python train.py --n_experts=32 --experts_per_token=2 --routed_scale=1.41 --balance_loss=0.00375 --lr_router=0.00128 --lr_head=0.00731 --batch_tokens=131072 --train_tokens=754500000 --dataset="wikipedia_en"
Below are experts of layer 3 (counted from 0) of a mixture-of-experts language model. Rows are named router (the router's row for the expert), gate (a neuron's input weights, with its number), up (a neuron's input weights, with its number) and show model dimensions 0-111. Each number is 128 + 32 x the weight over its row's rms, rounded and kept within 0 to 255. Numbers have three digits each.
Before each expert's rows: a language model's description of what the expert responds to; "mostly gets" lists some tokens that are sent to it at least half of the time. This comes from a sample of Wikipedia text that the model never trained on.

# expert 8
What it handles: Heading equals signs and fields in place-article stubs and census text: population, km, UTC time zone, census, Total.
mostly gets: "=", " UTC", " Website", " census", " population", " LINE"
router:122118129179070107142069137108111148178112136123103131146106127073149149088141097175135112145058101119105202121092153134094043141196135135105125140127107090144146106101112111165144153140067121127125148191153115128142159160129131172224116114048071108141167109107085099110138133124109148150152111062160144078087110131089177064102112139142
gate0:165120105139172113102124131111054090109104140122132107100101125063129102069143114091087145074140104135131121099054107105142085117162134115131111162108130065085099097128133121124124184126146111141104109141128132157152162158099111145125081112104117099157168150123114122106117126172102092118139083079120162146088085124121120102088151087161
up0:107123131150114128100162099099140125142158096096137151117118103119068144105142164103126110094090162086097097085077104100078097081146161155055107146148172139181079100148147122160169144119135174097113137099157102190160132151140203061136095121122136196090147150152166106080151150162108137111058145086128134075145076167116105107177137107177

# expert 23
What it handles: Prepositions and verb particles, especially On or In starting a sentence before dates, plus up, out, along, during.
mostly gets: " on", " up", " out", " On", "In", " about"
router:113113085101081068164077125127149144142112069113134137109105095118118148149165162099154125162102148121078163126121109100142070159185162142113196115120143092128085125166045096146125122131148112187172103141097099167114139093119100174193110155111110163166151132108167121158182166184161138111091117128176190088119123155111135128088142149083
gate0:077149181100125166146116147113143117147191128119102107168125115173150128144139153161101192137108128096122137136126103101107103109110132181167081088095107120113132113143081128150093134115159129116168096102186192169150182144145079178159163136139114109124125121055128035109158139149117125076203138132117109098104144167120120168142167189164
up0:125164174112088145106092177160115114107123151136139158143120116130099155120122153134171105117152085123072142091113167130138099150100142136188170125112104084137115131157094131100164136102084145136146199151162148149149090078080112145081112175179108151121166136100124132117108095153117132124114160115120164100090089082104149108162071086150

# expert 1
What it handles: First bytes of non-Latin characters (Cyrillic, Georgian, Armenian, Japanese) and accented letters in foreign names, plus words like Church, Russian, St.
mostly gets: "·", " et", " Church", " Russian", " church", " Communist"
router:156098071111096122132102100121081192164098112112144110142144113115156118142140140116140053119099105129148206104099162121131074088180123093173184105124114081118116109172159112105132163133145091103150154175131107130099179137076125114179124124123097148160085084144118101097194179127107137137130147074145184128110158186114178112143150104082
gate0:137114111163073128103128097138154156068196078132123160136153125140139166097211102196174114100109083132134181133119126150158132100160098104104094211172049133134152140112155126127151197141141102151132131170215172132145111139133113102123103128127050137112119181093175082127133152185185156154126131111161092100104122141139172101088144151074
up0:123076125115094142133145116153171108109116113131139114109099186099162138140173157122128159141110116120157124137153146136111125127157117110097113155090023091131179132110152104181067182115141157125047106110085127136127061144120116144083101181160076137066143159179146106159134108146092209150121142152163157154130128184139101120166174143045

# expert 30
What it handles: Prepositions following verbs or nouns, such as in, for, from, into, through, often in election or sports contexts.
mostly gets: " for", " into", " from", " in", " through", " between"
router:121135102134130113137124136168135205161112044102116140112156107133142151102146120093166038177118144085167203106073126116135089158165143089131176121095111147128148106174095083184111115116126110157151152163127069142112181101156123163176056170132103137104173065100129157114174140139177143184090128143168208101110166094144102113133114111121
gate0:097107102203129145108109127150059137076126117132136125144160118134148144121124090126106135078144129119160146068122111142146134249129200096119085154070131179165092078175148089114090109103092159103146158111134088157149150086138127210147132174146113160058146110137090135106148093077142112123109086132171153158116111138100133128140119080135
up0:164126123169174151109070114152061107124096117187104109125143149253147145157156194107102164114147112107140160124135145100205155177077179108128148158102091122179137127125212111145147138127116171077152216120125116120112156097169084170150145152161165122079165122109154159068137102141101137104097111095166147148137131105102128070142132159138

# expert 18
What it handles: Line breaks after sentences, headings and table rows, plus the == and === markers of section headings.
mostly gets: "\n", "==", " ==", " ===", "===", " ===="
router:122112093169106128138089165103167197140086110091122154133077123126162108092194135160180092155157156135101205105118159125096087122217126083122206100094165106085139116147074145130102112110090126120114129211108102126131132112134090138167108129087093149121108077110134125098195123123098126116118157147183133060126149170081168091085119139117
gate3:116129108175084141118119159126189151159124120183127153137121128107179104155168145144118106109145150156100143146117119173125133176150126080103154131118139091114080149152160138132122118115048093094141082165102072118105160132163082111174108116137152217126111114190104108194147107076143179100170123136142073136081131150098109124133129181146
up3:160116107068109123126120127150141171143149142119141145179157089194113162172144123105167112104117135124134069174149138147189119119120137186119097112172172070131173072120133146145123126164143174142106121084109142147070138072123096187141071145108161125130135124164093110109111131172164101136103170137097078132183120143140089156109173196148

# expert 20
What it handles: Prepositions and to linking a noun to its complement, mostly of, to, with, for: man of the match, woman to receive.
mostly gets: " treatment", " of", " CRO", " to", " escape", " singer"
router:105142100121083103138114125068133188132065123085145113140131117103164148132147128091128084148142102125103172093077205137149073142192122120120127119128104137104113096204146115186084160121071099145134153152134084147109129123076112124146116169130053165125097033115136110113193164118149151139121114122149148051083103157176168090071114100126
gate0:070166157132134107137141169158114096171119124108190129141098147144143165096100147095183105152169118154158151156096207135170130071126142136111173055137134148113110138117135125181158148155129128135149090191147142096126131134116115080135091128145080136135116085089082065125168149158092148132141159108201178101131114077183097139185143101109
up0:107051072077101123098177130137113126086122129140137161124123112159119180089104132124138095144185150152186126196157129152162148101087085134126043111118202155084135142135120145091174154083197161139149094104208134117119104153132147102155174113099115151179127101146159087167116080092119133096153167116123132130196153129113150073148173132098

# expert 11
What it handles: Colons after list or infobox labels and years, such as Born:, Released:, Elevation:, 2010:, and some table pipes.
mostly gets: ":", "):", " -", " →", "present", "^{2}"
router:143155063128122079110110116097145201140140130081129167138092108093094172113168123130182094117105140119127166107044130085119056175124152118115206113063105108141142120133071107115129158143093158111144116174092082099119157129081116138171097135156091184117135065097141103120178151137100101125091119113188151113105101120117133142114144116143
gate1:122168134133124138136128118131103157119106112141193174106098186133141128177152217025132134105136151158138169124102071080081136130130108136121125112148171156128097053151145127091153181155115045136150135133135109093132124128182148143139174153113132177106131099165146070109113131119096159140092154112167118098111170140098169147108172113180
up1:114122111164168139149094147046173095133073144120138095135139099117168132143103118176178117118104125120169150116136153166158139141104143122104098190096121183158163122135077151168148159149152173129073052155154165102088183132154087110155119129106114061158134104134121148118124130130143124143129146161134112122123146094127087122063122133185